config.toml
hidden_size = 448
d_expert = 896
moe_layers = [1, 2, 3, 4, 5, 6, 7, 8, 9, 10, 11]
normalize_top_k = false
balance_bias = false
router_z_loss = 0.001
init_std_router = 0.0189
vocab_size = 8192
norm = "rmsnorm"
learning_rate = 0.00306
beta1 = 0.95
train_tokens = 532400000
max_steps = 4062
dataset = "wikipedia_en"
Below are experts of layer 9 (counted from 0) of a mixture-of-experts language model. Rows are named router (the router's row for the expert), up (a neuron's input weights, with its number), down (a neuron's output weights, with its number) and show model dimensions 392-447. Each number is 128 + 32 x the weight over its row's rms, rounded and kept within 0 to 255.
After each expert's rows: "comes before" lists some tokens at least twice as common just after its tokens as in all text; "gets" lists some tokens that make up at least twice as much of what it gets as of all text. This comes from a sample of Wikipedia text that the model never trained on. Tokens count by the router's weight.

# expert 5
router [123 204 177 137 136 170 113 153  89 107 139 137 148 117 145 157 134 112  91 170 177 120  65  50 165  92 137 124 122 136 153 154 153 151 117  43 120 120 134 139 128 107 162 104 152 134 103  36  94 170 117 122 122 118 133 103]
up0 [150 100 125 140 137 131 160 109 152 113 147 181 116  98 139 109 167 118 149 136  67 164 137 179 132  82 126 133 144 152 102 129 177 122 124  58 112 167 165 100 112 101 120 140 113 139 174 185 150  80 154  95 167 107  99 133]
down0 [ 92 135 163 132  79 115  99 186 140  99 115 106 106 103  96  25 119  85 159 149 160  58 188 131  85 183 132 106 122 162  90 100 133 192 154 136 152 132 141 132 174 134 108 140 143 118  87 102  93  72 158 144 149  93 173 101]
up1 [161 113 111 121 179 174 119 111 164 120 127 116  95 155 124 153 168 134 123 146 138 162 125 134 130  88 112 107  48  99  45 153  76 129 163 150 145 156 116 191 117 155 137 164  91  89 122 118 191 116 127 128  72 137 106 113]
down1 [140 122 183 111 135  56 136 153 175 144 102 168 136 169 130 127  75 109 144 147 140 172  91 111 112 139 115 152 187 139 157 115 109 109 155  76 148 174 133 138 124 162 167 107 133 103 136 150 150 160 111 129 143 130 116 126]
up2 [189 164 110 127 126 168 124 121 110 115 136 108 133 134 124 169 141 102 114 135 102 116  75 125 104 154 121  97 151  66 151 119 150 152  77 104 120 114 147 191  86 166 125 120 141 162 136 221  59 136 130 101 122 167 154 156]
down2 [136 144 155  78 110 102 201  91 166  93  71 125 106 143 137  44 140  85  91 147 118 122 128 116 173 161 164  85 205 158 150 164 123 137 136 135 172 122 175 104  81 144 127  95  72 161  60 130 145 137 105 124 104  89 184 129]
up3 [ 78 137 114 120 103 152 132 120 121 144  84 120 151 163 125  98 220 107 141  89 146 179 104  91 158 175  96 139 129 127 142 127  91  69 143 166  74 113 113 220  96 103 117 111 118 105 145 127  33 121 113 161 146 146 169 148]
down3 [110  73  93 143 112 132  72 125  90 174 143 139 169 134 132 153 133 129 167 100 130 109 120 104  97 126  97 120 123 136 159 213 129  96 128 109 110 138 206 157 156 169 131 105 125  97 164  62 118 224 174 121 133 135 128 206]
up4 [ 98 109 127 156 128  95 115 199 123 138 139 139 165  85 150 180 134 133 114 133 175 100 127 105 112 162 145 112  79 159 107 103 117 165 119 123 177 102 160  44 150 181  86 120 134 127 133 113 105 155 148 114 126 118 117  69]
down4 [113 122 124 142 115 194 108 170 156 182 129 160  88 165  75  98 121 138 158 214 100 123 127 104  86 192  96  82 138 129 142 167 169 172  73 130 136 123 147 158 166 102 155  73 109 163 130 156  51  83  93 124 136 135 163 121]
up5 [163 179 160 119 180 136 120 109 166 110 205 154 128 164 133 118 131 159  60  95 118 138 173 114 100 100 112 150  83 129 153 198 127 168 115 166 168 114  94 187  91 137 168 131 143 142 185 123  98 139 114 184 126 143 144 117]
down5 [189 152 124 141 125 149  97  72  95 158  85 122 168 130 129 109  63 140  97  95 132 106 137 157 193 115 132  93 147 122 195 157 134  98 143 141 108  86  50  83 121 113 155 155 128 112 117 109 151 169  87 161 112 139 138 132]
up6 [178 144 171  94 150 113 165  79 127 177 156 131 164 101 151 168  91 128 121  90 113 148  80  87 177  93  63 137 116 183 177 105 137 163 146 120  75 151 137 140 106 150 176 131 121 105 137 154 171 121 150 160 133  57 131 116]
down6 [102 123 111  66 123 106 113  51 195  98 119 151 118 136 162 100 111 111 109 162 143 150 101  91 171 140 153 170 147 116 187 116 137 180 140  80  55  83 110  25 104 111 111 129 166  86 157 100 149 120 134 195 100 185  91 125]
up7 [148 115 157 118  92  73 155 165 140 148 129 118 145 114 101 167 129 107 165  93 145 109 193 113  89 128 113 156 139 151 137 129 160 135 113 136 137 193  40 136 191 149 102 109 137  82 153 181 112  97 111 120 126  98 211 190]
down7 [142 125  94 132 108  78 113 110 103 156 152  96 110 125  86  98 161 121 127 129 108 179 140 116  51 184 141 131 107 142 150 121 107 113 156  76  81  89 148  91 160 110  64  91  66 134 133 131 103 178 126 123 166 164 165 125]
up8 [ 70 111 197 128 188 192 115 123  85 113 141  65 145  84 125 105 176 128 154 162 139 107 127  81 136 100 158 107 113 106 243 120 150 173 112 158 137 112 130 145 153 121 137 121  82 165 103 118  78 126 144 139 143 155 140 130]
down8 [106 184 145 107 169 105 107 188  57 141 127 131 168 114 157 102 191 152 166  86 130 111 123 134 141 163 147 158 122  87 129 123 131 166 135 118 132 144 132 124 144 127 106 100 194 171 155 143 137 104 126 133 148 152  50  81]
comes before: " ", " the", "–", ")", " season", " a"
gets: " in", " on", " the", "|", "th", "In"

# expert 7
router [ 89 147 131 133 157 158 109 106 122 102 112 110 138 148 174 150 100 124 158 148 157 137  37  58 114  75 157 125 113 154 119 114 118 130 122  87 125 125 133  90 168 116 155  86 163 204 101 136  92 133 162  96 101 132 114 122]
up0 [112 167 138  96 133   1 137 153 130  67  83 190 143 147 131 157 127 146 144 120  62 168 113 110 132 148 167  93 140 165 112 110 176 165 146  97 143 202 123 149 113 164 148 118 112  97 133  73 159 143 139 176 144 139 135 117]
down0 [ 92 108  96 127 100 150 169 132  91 147 164 155 189 140 167 122 102 156 121 136 153 111  78 112 106 206  89  95 150 173 103  91 154  99 121  76 105  75 146 147 130  79 144 134 168  96 181 128 164 102 124 119 161 119 138 128]
up1 [140  79 133  91 108  58 163 156 167 104  98  87 161 135 203 120 136 106 179 127 122  70  98 129 121 137 104  83 123 147 105  84 141 230  95 192 109 101 164 138 169  74 128  89 107 153 247 137 136  92 127 152  96 164 118 116]
down1 [105 145 153 119 142 193 158 122 117  77  95 170 162 149 131 134 128  95  97 130 141  94 107 108 116 139 166  91  89 119 132 207 148 136  86 120 119 107 105  67  51 110  82 140 154 149 117  93  99 109 127 125 186 154  59 107]
up2 [179 131  71 175  98  99  94 132  85 129 119 114 167 157 121 105 136 148 147  71 185 117 108 135 136 106 161 149  70 100 137 111  62 108 143 107 118  93 132 156  87 166 137 102 161  98 164  98 185 152 176 132 128 157 142 109]
down2 [178 127 102  83 154 150 108  96 165 155 155 149 137 117 143 123 118 127  61 141 159  98 156 169 163 127  93 126  74  25  81 126 134 130 188 110 140  94 140 110  56 139 130 161 145 109 153 118  96 152 107 143 148  87 147 148]
up3 [ 63  59 136  86 192  99 147  80  99 151  96 126 114 187 198 175 161 152 182 170 100 118 100  82 161  86 119 146 171  50 187 173 163  97 132  65 134 141 135 142 127 137 107  85 142  98 150  97  69 132 129 137  88  93 120 189]
down3 [152 155 167 166  72 102 152 152  96 145 108 110 111 144 116 152 129 132 193 156 105 115 103 153 126 133 131 102 165 116 139 163 122 146 124 123 127 179 134 147 105 161 147 110 177 137 146 134  60  73 136 105  97 145 115 143]
up4 [142 134 208 105 118 183  98 139 166 127 112 154 175  68 170  97 140 110 126 107 157 161 158 168  81 128 103 118 128 200 106 144  81 172 122 114 128 139 147 156 133 149 124 153 119 148 125 148 111 109 100 108 130 129 108 107]
down4 [159 105 115 123 161 129   7  81 146 128  97 131  87 110 166 134 118 134  91 102 133  99 111  61 112  51 147 173  52  95 147 175 123 187 130 124 119 127 157  82 135 131 162  95 103 203 117  82 107 164 112 131 148 117 125  70]
up5 [ 73 110 153 170 187 154 130 128 129 143 141 209  90  75 143 145 140 135  81 133 112 119 174 176 165 110 170 119 160 148 165 115  88 122  51 143 147 151  75 181 124 143 135  67 105 157 118  98 120 113  89  92  44  88  76 145]
down5 [122 130 126  83  95  96 120  91 134 102  86 102 147 128 134  78  75 142 176 110 109  97 113 179 112  99 162 175 107 122 158 113 154 128  91 123 123  70  78 128  87  93 184  94 130 148 136 205 136 123  93  87 118 168 138 160]
up6 [159 137 146  63 155  94 126 142  87 131 120  58 158 176 144  52 106  89 167 133 177 134 173 114 136 108 159 155  42 133 178 141 129 149 161 147 188 119  98 110 203 119 113  89 121 133 150  97 148 121 149  95  88 161 129 124]
down6 [165 171 126  51 152 109 168 151 103 105  84 132 159 143 168 117  78 113 163 133 116 160 132 156 130  88 110 148  95 142 114 127 118 101 100 146 157 106  66 149 167 106 102 183 109 123 168 146 131 180 120 109  97 103 158 135]
up7 [130 130 127 184 118 144 153  83 154 121 166 129 113 168 138 161 132  86  81 151 112 177 109 121 119 127 132 155 109 123 104  97 168  93 150 116 107 120 161 113 172  86 165 146 117  85 156 140 165 132 131 141 116 161  87 102]
down7 [130 200 145 144 114 111 131 132 115 182 143 148 118 131 132 106 162 152  93  93 136 135 133 152 124 124 116 104 183 170 117 108 152 160 128 121 152 138 154  45 112  79 180  88  63 118 174 130 130  63 138 102 130 142  75 142]
up8 [123 130 166 121 162 172 161  83 126 105 162  73 128 172 145 117 136 164 193 163 116  76 123 190 120  72 136 149 113 136 104 131 104 128 139  94 172 140 166 119 141  96 119 110 117 187 142 147 128 170 187 101  98 112 153  99]
down8 [113 173 106 135 145 133 159 139 115 106 123 147 194 121 132 146 205 104 203 128 135 124 144  93 137 141  84 151 155 118 155 144 115  96 152  66 118 158  96 171  65 122 150 146 102 140 101  86 147 189 196 112 149 108  96 122]
comes before: " |", "0", ".", ":", "1", "3"
gets: "1", "2", "3", "4", "5", "6"

# expert 2
router [142 169 161 121 102 140 157 138 118 168 118 125 164 149  90 143  73 160 107 191 166  78  83  74 158  91 127 105 103 150 130 124 102  88 145  68 130 143 183 103 151  88 195  73 135 181  60 115  98 118 111 140 114 111 134 121]
up0 [ 93 100 117 111 157 138 152 117 142 188  91 142  95 139 132 144  95 205 123  96 107 123 164 157 124 124  95 119 147 134  70 148 105 120 138  99 130 215  86 129 124 159  92 100 127  83 114 162 163  87  95 155  98  84 132  90]
down0 [ 74 135 152 129 120 123 171  87 197 129 159 129 102  96 115 139 188 146 105 171 126 155 203 124 121  92 163  96 120 111 132 203 123 124 116 115 190  85 104  99  29 144 116 100 121  96 114 147 120 114 139 127 112 162 172 116]
up1 [156  95 132 122  95 123  77 112 105 113 152 215 133 140  88 151  68  97 115 118 169 115 128 149 165 106 194 166 120 170  90  98 133 134 129 130 110 135 128 141 199 132 123 177 147 130  94 113 111 109 156 166  56 110 157 160]
down1 [138 150 132  88  89 117 153 148  88 102 122 126 133 115 141 146 159 103 136 145 133 102 191 139 195 106 111 127 145 205 140 149 151 146 122 177 169 138 105 126 128 154 138 126 146 194 111 108  91  96 132 177 103 144  84 166]
up2 [119 106  75 111 139 105 135 145  82 100 138 173 143 106 135 127 139 147 170 120 101 170 114 126  94 142 117  92 176 146 130 112 173 119  81 135  80 136  65 123 151 159 137 174 111 106  86  76  87 135  60 121  57  90 171 118]
down2 [181 147 198 104  84 150 114 131 102 151 159 107 162 107 132 158  99 153 148 159  93 135 128 161 149 120 170  97 124 158 186 141  97 189 146 133  48 146 132 115  95 100 155  78 120 133 108 120 102 114 114 109 128 174 126  83]
up3 [163 160 153 139 152 145 146 122 135 127 127 124 122  70 135 127  95 105 131 122 103 144 186 137 146 120  49 140 141 172 138 132  95 183  77  99 144 130 121 126 161 127 109  83 153 135 196 145  93 189 106 152 123 148 100  92]
down3 [ 72 121 114 182 122 100 178 149 110 144 134 126 150  64 198 124 166 128 109 102  58  86 182  37  70  54 130  95 156 175 127 112 203 148  84  74 116 121 113 157 153 130 128 128 120  85 167 150 122 175 138 158 135 154 132 144]
up4 [ 87 122 114  88 146 153 119 139 122 147 131 161 118 179  97  76 137 117 141 164 105 138 108 193  67 165 116 118 106  70 121 148  76 103 158 115 148 137 171 118  75 166 211 137 133 135 178 130 155 108 119 159 130 153 112 170]
down4 [166 177 137  92 143 140  46 192 140 167 103 113 166 128 117  66  94 125 162 164  88 145 121 124 171 131 112 144 109 156 164 107 116  99 167 135  91 134 138 101 112 143  90 148 176 107 159 107 140 169 117 189  99  91 111 161]
up5 [134 140 115 161 143 140 158  58 111 159  91 124 110 137 141 126 187 219 157 112  97 106 137 117 153 122 146 131 136 156 152 135 119 136 193 158 160 159  82  76 110 163 168  39 133  95 101 134 145 183 121 120 123 118 111  90]
down5 [136 146 100 156 109 203 180 146 114 128 147 136 191 101 162 144 161 127 192 137 116  97 143  86 131 110 112  98  76 146 145  92 100 133 119  61 124 146 172 173  69 150 122  76 149 122  93 197 118  69 168 136 111 124 106  98]
up6 [146 106 117  73 171  79 152 182 110 111 105 164 117 206 123 127 152 136 177 134 142 114 117 177 140 162 106 100 159  75 164 145  96 116  91 129 137  86  99 129 157 146 169 101 145  78 114 111  83 168  84 136  93 154 139  87]
down6 [ 49 114 114 130 104 155 103 135  95  74 103  96 147  70 204 126 111 121 111 139 101  59 109 136 158 193 128  61 147 137 135 153 137 142 142 167 145 142 115  90  79 118 182 173 120 138 108 132 178 182 110 152 145  99 155 127]
up7 [132 128 145 164 134 156 112 154  97 102  88 109 146 158  79 122 148 143 132 146 113 123 147  68 114 112 137 159 162  75 146 157  95 106  91 176 219 105 161 120  77 188 124  70 109 163 129  97 120 122 123 175 127 154 143 176]
down7 [ 90 141 165 111 122 109  95 159 138  93 114 173 163 135 121 115 144  96 127 223 132  98 115 134 113 136 130 144 132  94 201  96 128 161 156  88 126 121 110  88 137 161  98 126 115 126 151  87 124 115 128 139 129 104 157 122]
up8 [126 168 149 197 133  74 104 104 102  96 153 109 100 143 182 122 151 179 127 104 127 204 163 183  87 103  88 132 117 142 149 128 123  88 169 161 153 138 118 108  86 155 146 121  91 166 162 123  91  84 127 145 102 156 124 125]
down8 [181 147  67 126 124 166 135 106 108 184 115 205  90 121 180 118 108 132 180 128 118 153 171  99 206 126 168  57  89 109 103 132 158 138  80 130 150 130 164 135  90 139  91 133  88 101 125  91 169 150  79 102 132 111 173 151]
comes before: "\n", " ", " The", " He", " In", " It"
gets: " |", ".", ";", " =", ").", "=="

# expert 8
router [121 158 160  96 147 141 134 126 112 121  94 124 132 173 143 177  95 125 133 132 175 135  91 142 133 113 149 108 166 129  99 140 185 117 149  64 128 142 193  94  88 118 184  91 158 117  66  78  59 172 122  66 103 167 106 133]
up0 [118 124 178 116  43 134 155 138 109 120 111  42 148 115 121  78 138  89 198 147 129 106 137 107 110 112 128 103 102  94  89 172 123 188 154 110 103 113 112 147 184 163 194 106 155 121 122 126 148 135 184  90  70 127 112 128]
down0 [124 148 105 117 170 100 134 157 103 124 161 117 115 101 143 110 102  96 128 149 119 119  75 106  96 150 188 171 162 127 163 141 140 103 120 129 120 170  95  84 159 148 128 171 104 109 150 144 176 119 180 117  90 113 170 113]
up1 [164  62 149 142  82  94 147 102 155  47 163 103 164 143 202 125 147  65 117  76 116 136 114 105 127 143  73 138  85 124 169 168 131 117 124  82  91 113  90  98 113  90  97 146 175 178 116 135 175 145 160 117  86 150 143 182]
down1 [102 168 114  88 101  63 127 107 112 178 138 154 163 142 153  86 112 142 160  71 143 134 122 132 104  80 152 167 186 144 180 134  89 137 142 156 123 150 131  88 130 119  90 118 126 106 137  98 172 163 141 118  70  98 122 129]
up2 [139 160  63 129 123 167  88 201 118 163 136 150 156 126 101 139 119 184 138 179 122 132 100 125 149 122  87 109 128 133 135 127  96 112  90 109 135  84 133 152 165 120 105 135  35  59  58 109 186 174 105  98 135 129 100  85]
down2 [121 109  99 169 143 150 112 126 177  81 135 186 109 122 105 136 140 170 123 143 148 139 208 129  64 103 101 138 109 149 170 131 134  95 100 100 119 142 197  85 112 150  86 131 160  97 169 167 121 150  92 161  90 103 186 131]
up3 [143  97 152 149 137 169 112 153 116  62 116 109 128 143 123 143 148  81 155  86 178 107 161 130 100 142 142 105 169 127 132 136 118 210 168 116 109  60 141 140 171 126 128 140 168 115 106  48 101 123 122  81 121 130 132 106]
down3 [177 207 114 116 114 157 112 112 183 151 119 187 135 181 175 160 108 194 184 114 144 184  88 135 138 178 109 106 113  87 164 159  73  64 131 119 163 171 120 148  79 154 121  84 137 123 155  55 159 111 110 137  98 113 107 140]
up4 [174 157 166  83 128 139 162 127 130 111 136 109 133 126 158  90  94  79 103 117 152 109 100 157 108 133 122 191 131 114  94 144 202 113 119  74 103 157 114 118 109 116 152 122 164 154  99 159 129 128 179  92  78 118 111 102]
down4 [123 126 109 115 103 154 100 135 160  81 129 128 105  81  93 119  97  49 146 146 136 168 143 122 177 171 132 156 123 152 158 111  57 162 141 107 134 141 152 111 161 186  98 127  75 114 120 149  94 162 160 146  78  90 138 103]
up5 [172 172 112 131 105 104 198  71 139 118 142 125 109  56 131  92 170  67 165 109  85 130 131 112 132  94 129 141  61 102 107 143 124 126  99 125 100 129 171 126 141 151  72 113 154  94 111 140 114 110 138 152 121 155 162 109]
down5 [149 116  83 149 167 145 115 112 120 120  79 170 134 111  77 161 105  99  53 102 130 132 185 138 117 126 180 102 133  80 126 154 154 143  88 133 137 156 122 103  97 112 150 115 133 185 181 170  58 108 156  79 153 114  89 152]
up6 [120 155 148 134 136 133 130 175 109 144 165 138 155 163 124 150 176 137 129 150 100 137 116 104 147 134 213 144 134 101 103 124  95  93 150 115  77 124 155 112 120 123  90 137 131 146 176 184 110 151 102 161 235  90 101 168]
down6 [163 142 100 152 177 105 124 124 124 204 129 119 107 110 122  76  78  58 114 119 133 107 143 112 111 103 107 109 131 124  95  87 110 139  89 160 134 133  97 110  84 123  99 102 150 159 172 146 137  78 142 127 140 143 161 151]
up7 [126 128 138 170 149 142 145 116 176 117 129 151 165 114 148 104  90  87 138 143 154 124 146 139 134 115 127 113 129 104 163 133 136 141 161  86 140 115  54 100 168 131 162   9 130 138 125 163  52  92 104 157 119 138 174 135]
down7 [124 130 155 159 101  55  96 169  84 115 119 140 166 122 184 135 153 115 170  79 123 143 157 172 147 149 163 122  90 134 163 171 155 126  80 134 147 153 150 142 141 155 188 114 156 135 129  83 144  90 174 150 125 104  89 135]
up8 [145  95 120 108 124  53 112 127 113 113 111 188 150 152 155 115  98 110 150  55 170 127 120 136 126 152 117  97 105  83 152 175  71 113 137 158 119 122 120 120 147 115 132 157 135 163 136  92 113 107  96 159  91 127 174 160]
down8 [113  75 129 146 175 131 180 176  72 125  82  93  88  89 108 108 105 107 130 200 115 115 198  90 169 131  70 120 105  77 139 183 118 137 109 147  95 133 192  73 165 143 109 101 137  91 130  62 128  54  86 159 128 112 112  78]
comes before: " was", " the", " a", " is", " to", " been"
gets: " and", ",", "s", " he", "ing", " which"

# expert 3
router [142 176 128 112 165 132 126 139 137 144 167 100 114 196 176 141 116 123 105 175 116  83  95 102 161 159 116 126 152 189 142  93 148 128 146  99 152 143 156 147 129  55 170 104 149 158 117  42 122 103 127 116  61 159 120 118]
up0 [148 135 164 152 162 126 136  97 123 171  64 131 138 105 111 119 143  95 151 161 142 114  90  79 129 108 143 140 185  61  90 136 140  81 134  79  95 110 164 124 162 158 151 115 154 137 130 137 203 109 173 116 136 124 115  96]
down0 [ 99 147 101 119 165 124 119 112 187 144 142 163  89 167 136 121 123 160 104 147  89 141 162  92 166 135 129 101 110 125 120 129 115 138 113 119 131 101 121 107  36 110 116 187 143  84  93 139 131 118 106  88 150  95 123 131]
up1 [141 124 115 181 118 102 204  84 168 137 226 113 146  92 145 105 118 100  76 122  88  88 170 138  85 162  95 119 121 154 114 111 150 140 132  78 130 154 122 128 137 102 113  94  63 151  57 163 130 127 156 102 125 154 102 134]
down1 [111 141 189 159 194  74 172 211 153 128 127 114 158 117 128 126 120 114 155 176 100  84  83 129 173 158 112  94 105 102 176 160 125 163 165 150  72 123  78 173 170 112 154 120 144  86 120 111 121 147 121 118  99 148 109 151]
up2 [121  73 151 104 123 148 144 145 148 121 148 148 103 117  38 124 151 129  96 128 111 156 112 122  84 114 158 128  95 166 108 124 140 146 105 168 101  89 109 104 149 190 150 125 100 131 138 168 128  93 101 127  58 153 135 124]
down2 [130 197 119  54 145  98 120 187 177 169  30 107 170 145 134 162 152  58 139 172  76 135 140 211 154  80  77  96 109 125 125  90  66 144 164  51 138 100  80 114  74 146 141 134 159 122 135 151 118 150 149 178  94 120 143 113]
up3 [174  92 119 132 161 129  95 146 172 126 135 167 180 102  98  85 141  35  63 193  80 136 112 165 130 119 135 149 149 160 146 157 135 122 154  84 143 106 138  95 105 114 100 118  97 118 130 101  94 131  87 171 152 137 118  81]
down3 [140 125 143 154  91 137 184 163 170 171 171 110 122 100 195  93 153 124 104 111 100 165  99 102 109 176 111 178 117 156 115 149 132 138 104 133 117  76 130 106  96  89 151 112  84  91 178 146 101 112 139 166 177 204 154 140]
up4 [ 95 168 119 110 110 131 137 125 155 121 119 136  70  88 136 185 126 170 134  51 101 108  59 138 145 147 111 117 119 169 146 126  92 143  90 158 126 158  76 137 113 123 116 138 143  72 167 143 168 148 124  92 150 114 140  55]
down4 [128 113  74 110  81 162 135 143 134  79  86 106 152 145 123 198 187 125 157 134  82 133 122 125 101 100 151 149 111  95  93 116 184  96 116  92 133  81 135 123  99 222 155 196  63 162 171 136 123 121 113 129  92 100 165 155]
up5 [187 111 170 135 212 133  84 138  51 142  93  93  97 131 112 152 101 133  94 122  99  89 124 122 174 182 171 109 167 133 135 141 153 115 148 141  87 117 178 147 167  92  77 123 173 149  64 134  92  90 110 121 101  92 141 131]
down5 [101 120 156 181 120 154 171 102 130 151 126 150 116 227 167  99 130 139 223 182 181 112  92 162 183 110 114  87 103 157 155 142 144 115 147 154 131 169 158 124  79 133 118 144 102 150 143  82 137 155  64 206  67  89 130 147]
up6 [138 140 117  97 125 112  96 138 132 153 117  72 142 216 120 172 123 161 102 188 106 120 115  90 145 117  91 182 154 172  70 119 143 134 124 182 115 107 158 100 142 131 125 111 136  27 146 110 120 105 132 164 137 111  50 131]
down6 [159 175 113 109 104 158 123 147  88 126 126 132 148 142  68 109 130 138 107 135  97 146 102 121 150 152 181 133  52 175 214 144 165 101 130 135 126 113 172 112 114  97 160 123 143 113  92 129 187 129 166 127 116 115  77 111]
up7 [134  88 149  96 181 137 125 126 125  91  68 146 145 136 118 143  48 105 128 107 122 117 136 125  76 100 166 125 139  79 159  73 121 137 136 142  81 163 117 155  63 120 112  82 128 134 119 172 140 152 118  89  78 152 119 113]
down7 [194  67 127 153 125 127 120 157  96  79 130 133 147 115  68 160 138 147 147 125 178  99 146 154 144 103 148 120 119  78 104 145 167 138 162 195 100 155 117  99 151 136 143 156 143 110 123 169 128 124 156 118 122 117 113 121]
up8 [116 161  73 108 159 192 113 155 127  92  90 144 115 116 158 177  86 133 139 109 122 126 126  83 141 136 147 138 122 130  82  84 142 183 115  87  94 109 151  81  84 141 127  74 140 143 104 100 171 141 109 120  94 167  60 161]
down8 [133 129 117  94 157 159  65 128 143 130 114 113 126 152 126 126  88  77 114  99 140  98  77 185 150 121 103 129 154 128 147  93 116 173 164 159 124 104 128 169 159 184 124 151 128 163  87 103  62 142  99  72 112 100 152 131]
comes before: "-", "|", "\n", "é", "in", "í"
gets: "\n", " A", " C", " S", " N", " T"

# expert 9
router [107 150 143 120  89 120 113 125 118 135 145  91 142 144 171 178 151 146  73 174 188 128  88 123 135 116 143 116 156 152 144 174 187 106 170  52 118 146 125  70 146 132 145  93 140 156 149  68 125 164 115 113 127 156 160 118]
up0 [183 109 104 175  85 141 123 162 214 170 118  95 139 123 136 158  43  94 113 148 126 146  65 161  96 148 142 151 126 126 122 100 118  99 127  98 130 169 117 136 136 135 110 128 106 104 109 119  75 143 131  85 128 107 111 166]
down0 [157 107 117 145 123 126  53 145 121 168 124 125 165 173 157 105 173 126 156 102 168  57 163 157 111 149 126 123 113 135 193 202 109 136 134 116 130 118 147 117  90 112 154 137 112  90 133  87 140 145 128 101 151 124 135 126]
up1 [ 97  83 106 100 111 100 181 132 101 125 127 118 161  90 161 105 202 135 132  87 170 147 172 122 113 113 110 134 145 114 138 115 175 167 124  78 179 102  53 104 122 102 142 157 115  91 133  98 112 141 184 121 165 154 113 122]
down1 [101 104 142 123 152 155 138 158 114 108 134 142 108 148 127 154 136 144 101  90 104 155 123 157 153 108 156 163 163 166 180 219 111 109 121 115 122 166 118 112  96 116 103  68 115  78 136 131 111 109 160 120 170 149 127  86]
up2 [131 137 130  94 130 114 149 162 146 212 120 173 173 104  98 109 155 180  93 185 156 114 150 168 134 189  65 116  85  71 176 117 128 132 125 169 201 142  34 100 145 113 138 111  96 115 110 162 141 177 140 166 131  77 127 124]
down2 [194 125  58 187 143 162 156 113 149 134 135 126 119 164 122 115 117 158 135 140 180 141 121 128  95 116 127 109 141 148  79 178 128 190 159 173 127  64 183 105  96  82 175 140 123 111 160 125 119 146 211 164 131 127 128 128]
up3 [ 97 155  69  52 199  90 123 140 109 183 172 168 118 133 195  89 116 139 137 132 131  96 142 130 172 139 129 169 149 157 122 142 160 113 127 166  88  47 143 135 133 153 150 122 182 136 128 119 119  69 151  91 132 128 149 129]
down3 [ 59 100 159  96 156 156  82 136 115 108 137 128  55 121 150  65 107  56 116 132 134 154 118  80 171 109 151 110  77 172 132 142 159 119  90 146  86 143 101 138 137  87 128 140 101 119 186 145 179  89 145  82 139 143 153 125]
up4 [156 103  89  92 186  82 141 108 161 117 132  64 112 152 135 139 135 129  91 202 123 134  87 169 136  70 150  69 120 168 182 161 208  96 161  98 180 140 161 104 128 126 159 102 136  89  97 130 184 163 169  90 124 117 120 131]
down4 [ 50 126 150 147  78 121 120  99 119 126 131 130 156 121  74 152  86 171 113 134 112 121 114 119 105 102  97  87 112 139  90 151 154 162 148  95 166  82 126 121 137 120 134 121 154 151  96 111 117 104 112 163 162 151 142 135]
up5 [114 143 123 115 152 138 178 177 168 107 125 102 158  92 140 140 135  79  71 161 156  96  81 118 114 135  80 122 129  96 198 136 173 126 148 138 121  97 129  87 144 109 122  93  96  59 129 147 167  90 162 102 168 113  87 105]
down5 [158 162 165 206 149 106 114 101 117 109 106 155  83  70 125 149 183 196 132 103 135 161 121  96 167 123 118 164  88 121 123 121 111 160 116 132 152 169 147 119 111  99  98 119 131  90 202  69 139 193 157  93 133 159 103 175]
up6 [130 102 112 122 154 123 119  63 108 130 106 144  94 111  44 205  93 152 117 122 169 142 101 195  87 166 168 154 132 136 148 152 154 173  96 147 135  85 156 153 144 123  96 160 107 115 126 136 130 129 157 132 162 125  69 134]
down6 [144 124 130 169 128 118  64  65 155 178 180  84 134 105 128 113 105 122 103  96 192 113 111  84 137 117 137 123 160 115 115 149  81 182 148 201 126 104 125 182 137 103 129 127 104 177 134 106 194 145  92 196 156 127  96 169]
up7 [ 71  73  90 112 130  95 208 157 157 128 120 164 180 121  94 153  99 105 131 112 127 119  78 144  88 197  89 170  96 181 164 185 183  62 122 106 133  88  73 134  70 129  85 170 115 167 104 107 160 153 137 112 110 126 124 111]
down7 [120 112 156  95 160 148 117 137  87 164 106 124 151 135 192  91  96 157  90 133 138 162 187 120 105  76 193 109 159 157 114 163  64 141 140 151  93 119 159  63 179 135 102 109 119  65  83 140 147 149 155 140 142 111  77 161]
up8 [141 119 167 143 122 130 106 158 124 115  90 129 137 125 137 160 165  88 126 144  97 134 131  96 176 122 144 130 107  38 132  93  92 165 163 139 157  97 144 105 118 115 102 119 166  93 141 100 108 145 138 128 147 149 138 140]
down8 [155 101 136 103  92 110  99 208 104 167  48 110 139 210 150  97 158 151 139  91  46 149 142 102 131 124 110 149 129 161 143  94  72  70  86 111 193 109 146  91 146 144 141 121 134 167 130 137 121 163 151  82 140 107 158 183]
comes before: " of", "s", "ed", "ing", "^{", "GB"
gets: " ", " one", " part", " per", "en", " km"